Below are experts of layer 10 (counted from 0) of a mixture-of-experts language model. Rows are named router (the router's row for the expert), gate (a neuron's input weights, with its number), up (a neuron's input weights, with its number), down (a neuron's output weights, with its number) and show model dimensions 0-223. Each number is 128 + 24 x the weight over its row's rms, rounded and kept within 0 to 255. Numbers have three digits each.
After each expert's rows: a language model's description of what the expert responds to. This comes from a sample of Wikipedia text that the model never trained on.

# expert 25
router:079101174178107098146149086101104103098142145112101167137171150094106122082100135120115136106101128106101169130124127119140135132110095111104134148150130123137117179134152126124127130131202175133173127143129086149103096110129127120146098103098145160124108103104105148111131097116119153155084145131166134180149085138132098105111101153117169117099115162117133135098144139101110108117167169141091056130125128131108139133159119178124134128148119183104121149160138075082127152133147129161155144139121137145119103108143141098116135156117115126143133134099117140152115123143124134088147128115144110135160133108049115156123118128150109113141104129115098153130144117135129141136147
gate1:162127119133159118117129155137129114135121130146108136087075112143111162124126130146147159157177083104159133159147118157156138153121115128137127105143169152122168144083119152138140133124120113180083097096108086088164119094148125137129118116146128115131156174193149112146132118128130090150173153114094100113081135110113109180140104066131133149133128115153125094172147170181156114090115132122144167118155131116143104093123161124149107113137143145147108124107168146131145118165138113134150139167129124131171158154191120126135106113126115105108116122137130109096140120101136132160125113116118134162120134124162121084117146124148144159156148106112160108101124134191168146135151
up1:122099128120138100112136120135125127106114173112109136093111129126087112107144117123141108142130145105159181099101141111115119126161138155166101090122117140094115097159119136163103162169185112133138103166134094150119148093101156136126092163144128179165136130141087136091127098112131121117149129095133129084139153117125139146091114141136167118148106100134102108091107174156120099132130126140117106116125113101122141136123116133156126105086164140102100127103112153107105103091136092123148141116155097155105112157112100154147076115106186199108110095129130144135163094102133138096174152140129123139180089144119109124125148131138148102127188115121097104128135113110135157118182
down1:137152126135121113098110131129142128138088135102117144132070060120089136137173158117100113156119085106193147150123094134116113088157160182130129106101113132128126102115051119119181186161099114154109150114094128102151156128151132103136126121161113128125156123163130089143116116109124122108151122080143138134138123127077144109118133134110125133147153117143107077151129131141114106119123104094138182124173128115138158116095082088130111117130115123084132134150103114138153090132110133108137138144149096129114174161185095150144094093118137156138128137163149135122133164102125097148135166143133139147114123166153131104123124123133146150139149092117121138123085090145128126149159
Description: Determiners and possessives. Articles the, a, an and possessives its, his, their and 's before a noun phrase, e.g. Jordan's first, reaching its northern.

# expert 29
router:133122142103123140123116088104108111144147128120172153147121121074104100108104141133095106097177062154117132109111121128144134163113120142142118179106074121092137162131126120131109076147163186110172156147148108161142116150098107129117090122072125140107160140173138115128074119126102131122123142124122114108167099146134122138146111129134131120159141138133092124138135129159109104111135101142154079132102168149133172113069104158157100118161126153108126121130124129144104168128095117147158150114110162127119099145108123142098131136116133170125134154112103122065159088112095140093090140144122111127135089102076085147147102148113142085142105127112137141136120110120148120154154
gate0:116078147095131135116086146154104109132159136127146146156164142134130130111145143105136130147149093140149113124120161182094104119144120185115104108123122111118111132157118158132139132098158158153131154162122133125108114161110120162147155139129078142172116105153149126154104110100128112147116145112105143164088140148123121160169149143103132162072115116130112178144144145099140100145159133165091116138150127115096144133124136133106137154141117099121079109143139102111152107101200130159148145125146112142107116084087125156127165121139148110067154121174179094136101122132074139115098102158151089137133117122129145128120169128121075136096140165125107122177120125117092145136154
up0:127136108098168116116139130117122125140134124165128123069106097167119138153146082165116093122140131117172108141108121118149125096144120109154170127162154101113126108143100160141151141140169113153138119144125166096125147118112088120146147122120136113131104109152085129158140141137158089093143145092187126175083107117129127124109151105139142146129138088145095140116151149134139145062159142113101181174157123098137116148157174119093148072107122133096159187104129148150147179150105088147139114126128077111142162157121138143175105123137150094144158135076129119134105123139144144130136153111099122161100131084110140129120140129139114159155111103132119096129116131140099140105099
down0:121101092107108089112102120144148168123153121154116093146176136140104160125137134171162141129144177112110121144132098163135100090124138155137117154144134132077174133127099137126168119113135125154142150129151163121131120111105146109138136150113138119134160129086116112145049121102183077120112150130144152194151089114107079148130097119117142148107129141071090123155128108165128080118130154110102147165096140116172131105121128110131127101131117143133122109107130118123159149130155118156145144116116100174097085116119118153113132119071124105142141139137121096115110117106098147113113156163122131146142091089117129125129159114165133096119074143134143098147125119103121106145067
Description: Role titles before names. Job or role words preceding a person's name, such as Former, founding, Deputy, lead, chief; also pipes and connectors in people lists.

# expert 6
router:136092117128105085130122161152138165141138135167161145146140156124140118163099118143130154140160135128148106104106171152116148168131119146133108118090107115153142111149131177125114121134121131115135164134095134158124155081155120086130124105148126092106141138122101111115124162140142137122176142144149098173112170164101114100117166093083138098117110119187134135165121113153139138172121104127114140108128149164139151093157116087158162076130151126148096108105112133136156088078120175139120108122083088145110136103127132122168130156113161142130131150155131148147089140110154162077108161147125144101148135129148172074090146131124149171115116162097151111152165129135133135135116
gate0:122130063138115138110090070102102084119080079079090119138133103123112147110161160139142130151148140133159154127127117116141143125147132118129125118136086137125139141118120129166131095168137142160151111119113102149126139135150119134145136130097136159155140099166066131146087141130149116106172115120127140139135127102101143166112115082125166193137147111113127117145139119069120139133087099134116120111153135105136139126122149117123154104168105143142147155152093120098130176126110144112107120111122103110110143172136115144127123094077107105134114145190105141089165146120093103125134123151152132080159154133145129120165116102113162089093135110072100119120147145164127163113165
up0:106127101135131129082118092122095129106088080097133120144124158117112139126162151127128138145141147137152133152105111070149128101147130156178108127137098142137138136113126115164130093198129139155142118126118093141131158120130100115118162108106105131191147129163104109131118145134144138083141112126090159144157103118113145190074108078125153160158123108098100082133120122102159157122112111122111141115158151090130127153124145116131127083169121139124116126113101128131104159102099139109099115098132082153126169158146110129125155101097132141138110114187119110118181089123082127134120143149170143094122111140153138109129117123102115077093150128122106107138118130175158169105138
down0:122150122163160092117161091089171131148132139181158099103140102134095155152132124131149088114096163110198185140154128163101151094055138127125148126109169137124129130174144150138145117119164118120115141117109122165101192134144117154140129134166127153139152147163162121099120118123101153116174109108128115130148150114098130123116135089112117172140103088112121101128122109114103126137114067127099139073146146170159117132136123106152128114142080119107121115171122120121116109171148164134159154136135106129146083154135126134121132100114131137124118143153085104117143135124148088107105118163134128092143134153155124119168096118117109110114110116116161111111120119118182139127111
Description: Word-initial prefix pieces. Opening pieces of longer words, especially Latin-style prefixes like con, pro, pre, en, inter, often in species and genus names.

# expert 5
router:120117130133139090124112128155143103110128122115147153097162098123133148136112128116148164128152143112118125140140138102108140133140179153109140117126119123116140089138145103131190125091124123125096132141133148131155131113123144084160160126174142141129104125116090159108134116132115108154111082126129125172138167139137103094151133167105089080093101121131099130142088149128121098155139151143106159129127136160126092122158092105155173130164128131121133113112097154154097100100122118099150120144119146089188140148113137141130170065133139122134143135165182134168087118160151121169126127170146125073126117150170114096110114108150101133122157117128142135165075120148095146045111
gate21:129118122163161145144109115153138100071098116120140162095108152149138145165128103119152129134116173080098125133136088109145130126063105169109136120133103075076137131114155131137149148139123129080133138119133160111118153143081098108080089104093097112111114094111117144104128123153151108122128118125167130128127127137119127100131099135098113127114154119098101086127092131167138138150152163090124121107128150119134134111130087125126136098129155137140098138118130123119154105169117076148087148122141131173093115126155127108098139076122128173103151102099095168113115117174127103096120125139085109083132097091110136133129162121131115124130153115108103091137103095180116098096164
up21:101111069186145147111107140137128117077162114139138114123155144115157146118117062128102130161127088106124129130126129097103104110138136125133140145114179128146100123115147108137127144129135119083090127143155123104088128142098158160123130109101132090131112161154134131118150099184094093122148139159117139122069149123113147164114113137095127110121130124096131112151122120140136130122116074073092100150152156137132146084131181100144139095148115134142127121181126135145126106128149140126053116119097122145141140136176097137110111107140138109127143112094102169141106077154119101106098129109108169127161099101113119126114120132160139106162179084123122138137165109141162129145101
down21:131153129128158126170117130122154166129144156103160132136132101122141115157147108097140114109108102115157147143162114082123130138132126119163151191121158118116111118139131101091117146122160117123157103145101137115130060131147150138128185095122125131122118142151167090118126105141144114112139098131126159106114164116113113137152180125070153072153127113135167131164100123117074141137103169112118115107135177117168143161147154115096114130155125125143168116107106068184109132161146136128128138116124106104108132135153121134112117144115142120094102097151114118101136126135126077133151121092149132099174133150121137132118112152163127118080133091168185098154110125156133172159161
Description: Latin-style word stems. Opening word pieces of long Latinate or scientific words in species and technical prose, such as contin(uous), med, bacter, equ, gen.

# expert 55
router:102099105164153088114129143108126112102147127074144135111130113130131096148144087129158112123137148143153077169112124080119141102149127141152122111110140187125125091136122135111110137110102108156130124140107119169169174123103125121146154138053116134148149124127127114100114104093143101109156147120103124138112183131113173182082103101109118124144109117148091133115119110101115123124149161151127127093157134177112147148099116134096115149136158104147120140123130118129091099105102110122089140110123126112105126102118146133105105134096167137143128096137108132104158138173073123133170162149120159079109123113168149069155111129102116101122124158137098078137091124152147103159105
gate0:136136101140138104107110109116117115143140139122128130130121169136114128101073161162120127136124074088131176159102147107134129101136121131084154156147131176149113120120119170114160150136150132106104097136108114123113135096126112150181145151137166152179094157161122132112151154115163132163071108133154184129112136143181135174155113114135133146164159113144113158124100142133143060080143098135138146095122127119123135143103139116173147119122103162145119121111147121156153153143140114176121125105157100119114172129090187096108136120122112124119096101112115122109165132148118103177109105109151112155134149106073113151148133158117126116121124091111122155136100148142150098107094
up0:147157117110156094111104114144144139091115105096143147122149100129107123118082148148131178125135089094110169138114136092121128080110117144119170149144156134129092112116088127139138106077129125122125118155114135120127127128151134134141149158127158124166161156111110096123150152133153112180116115162152145075136157173173123154114121104146119100160138131148132134147075117148154104111128172136171140116123152113117133122114148113130160129118128168168112162112187118146200144135138098171143104093140146126131138164124142115107149137118099126116106103139135127108133132150119119148142132118176140127116183107082139133179155113136101055120160093124115086148113123178123136106150
down0:123129129115121162101146116083143109103132068109133144140120155114123097139097146120079165125188143097152173162123091143143155098140122126148116149165127175115117130128132112096179106129133136166103121121145104135140127141116150127155146098150114185149144118152158151133124130143095120149107114131144098148109166094143147135121105126147134094154104086132165118105131154131129185127162142169147097106083142143181162142138124098115115107141121128105090113125130108150118137081165117118133148144118121105125132101158146124116124118128114159079127117127122134173106114101141087121128090071164136138137118126139163183146091148127087117097167069122111082099108112111143137146123
Description: Non-English diacritic letters. Accented or non-Latin letters and byte pieces inside Romanian, Polish, Portuguese, Turkish and Cyrillic words, e.g. Națională, Produção, Służba.

# expert 50
router:106108157102143104091130154124135153130120144133157100097132142081117123166109113133090151146112115122149118110147133116096115146123130128162094112068159141110101093142161147094113149106112104168111146144144127104144145101115139153195163123139144131123112116159141137097127155156131136138111115084050122149154146134155142125132133185102079107150106129100097101127131150124101172171143140118112160168138143134154086132149150110103169123119115112098132166115133142128087088107109110123199154155115111131146153101125112139123162160138132158108107085148142137127104100188148117139133155153149135113158135141133141102135088128131109133154129143159133174157089156123122124110097
gate0:118104132115062120154125144127144113126125142132102145127124101119097136114150114141111145139162127135176162110126124119114104126169176087141117092164104152166137136121161130137138162144136137117184143147160127093101140140171120115138123030171129147113131132151104109120154130121119146085188149113137139143158120109077169133102157132085150143143109139112111141091094118078108139162110138120094118165128080118158098130123093119128158149109122170105117142092120139144102138130116125154142133114158105125153139136142122138117118155080128112114124144110147114109146114162119122183158142175137131155157112175131112102158117129092136118149087141140092119117153175130102097145139
up0:110128115121093146158127111077111106160150139136089141134126124112139081138112071113116132098139140148115101113152133125133134119148088162109140141095149121144131148140073115076131133149106110129196114118113094132127151128133069137124102095127111123114119111134119120153109111135070134136163157133125084129136157115111113162113126109118127142081162128108112120125144110130156151101167118162140116179106093114092109096083127115168097120112111147127144141143108140100157100128108104141140163130119080133103127098133114122113105186108097127119139108098121155149170107104116108101135128154112077198082100124097138150148140169191115132118129141085144131124157116139118136141164
down0:151185110089122147108129076118160110120153115141110132108111097165098113141124109143124176104110111126115178185088139124103111100141111087090141112127094116127118125119116101129169150146158107131130114129120120138117113146122143133116099124114076113137150082127137163124046133109147098175120131097145093121142141107151130130116120138133160176104175188162138145129131116159138125137132116161120095125086126133119159170090105129145135138141135105143140147157100125151145131108135069111145073129133066140107183137104108150067126103132119133124141113125171132131139123115110150111112119112121113109117118091110145149115137126164147162131117129114125162117108096160093164136116
Description: Mid-word consonant pieces. Short pieces inside Latin-derived words and names ending in c, g or x, such as Reg, Leg, Soc, Ax in Axis.

# expert 58
router:139100109130095108161123153110117088120177124127150155162129131156097138160076101139140084141142143123183117113126104113089130144087111139119093110146130075127145120138162129112102138139125111158138135124138146166160161116095102114134111104147080150137097107141114109118133124141149120108177143140154109151090154129118160131090102109086124095145102065160068131130108114140104135154098090165092080130137097152148163105187122071148174111147131148139123129128109121136145105075099171120115135140153112138142152121121140151123169132097173125144137121135097148144125135111113150087142156158121146094117103158169148110134114115116140135122116143141132146130117146095155157147118
gate1:138159127114109135124099151152133141171144115144102127130152119138167071089143128124120155140087105162115169111138125128137068144137157160113122131130117129121138165103130162180143113105139139117123137156115162127117118106145118136138164130101124126147121125088156114102143129149148105099101134102121161104160106120120137182118163138167146142136130130126152143105176115138115121155136153137107123102144125121115147146170131153117110148095058181143123111157148128139086128111121134139153057125111112100158103119133149113107144153147122106177159125120153132118131155143135086166177093046140138133124147128109133115087116111116147159106160158136085120133099140175166139091085
up1:136133120115097162163141125136117096133181114096117147162135108157146109099142110121135120124099107174153137125129129101123113097109147149118079124155104101123130129143147146164144114116122108111111116172173152157080152140120110167159151126125120096142137143112151073095174125131174115097145156119118160142151130111125154148094172132148186124166119108165084149127111096121104127110126134165109111159129103113122159155162155152143145150134138136147134121165166133144109122082119129148143117115124115083139070090129144111136142146117162094149161134114145112137127158143146090169164123092162137092144122130085129106097106114110140156099148155165085089138113128146183153106130
down1:144115151129102157129132119069104164167148116127127168113138155119140159137139148132123125110121125112108175149118161132162096137116112152153120128129180115133106119156151109122127100096127175121166154125078104102160094111128139149124110129131125125104141127166122119124117135156123123128128109091144105140110125076113102140162140162158120120143126135116176112128108122135124108148099130164142134101165150146134142110135134103146177175102120135138105124111147130123109169171089116090122109133125117130131147108145133146102118123146146118145125140115168127152050106130113092148059182104161062151123108151153111109090140171115162167105150087140150171175123111122098154167108
Description: Accented letters in names. Accented vowels and foreign word pieces inside non-English names, like á in Fernández, ür in Atatürk, ó, í, ü, and pro or che.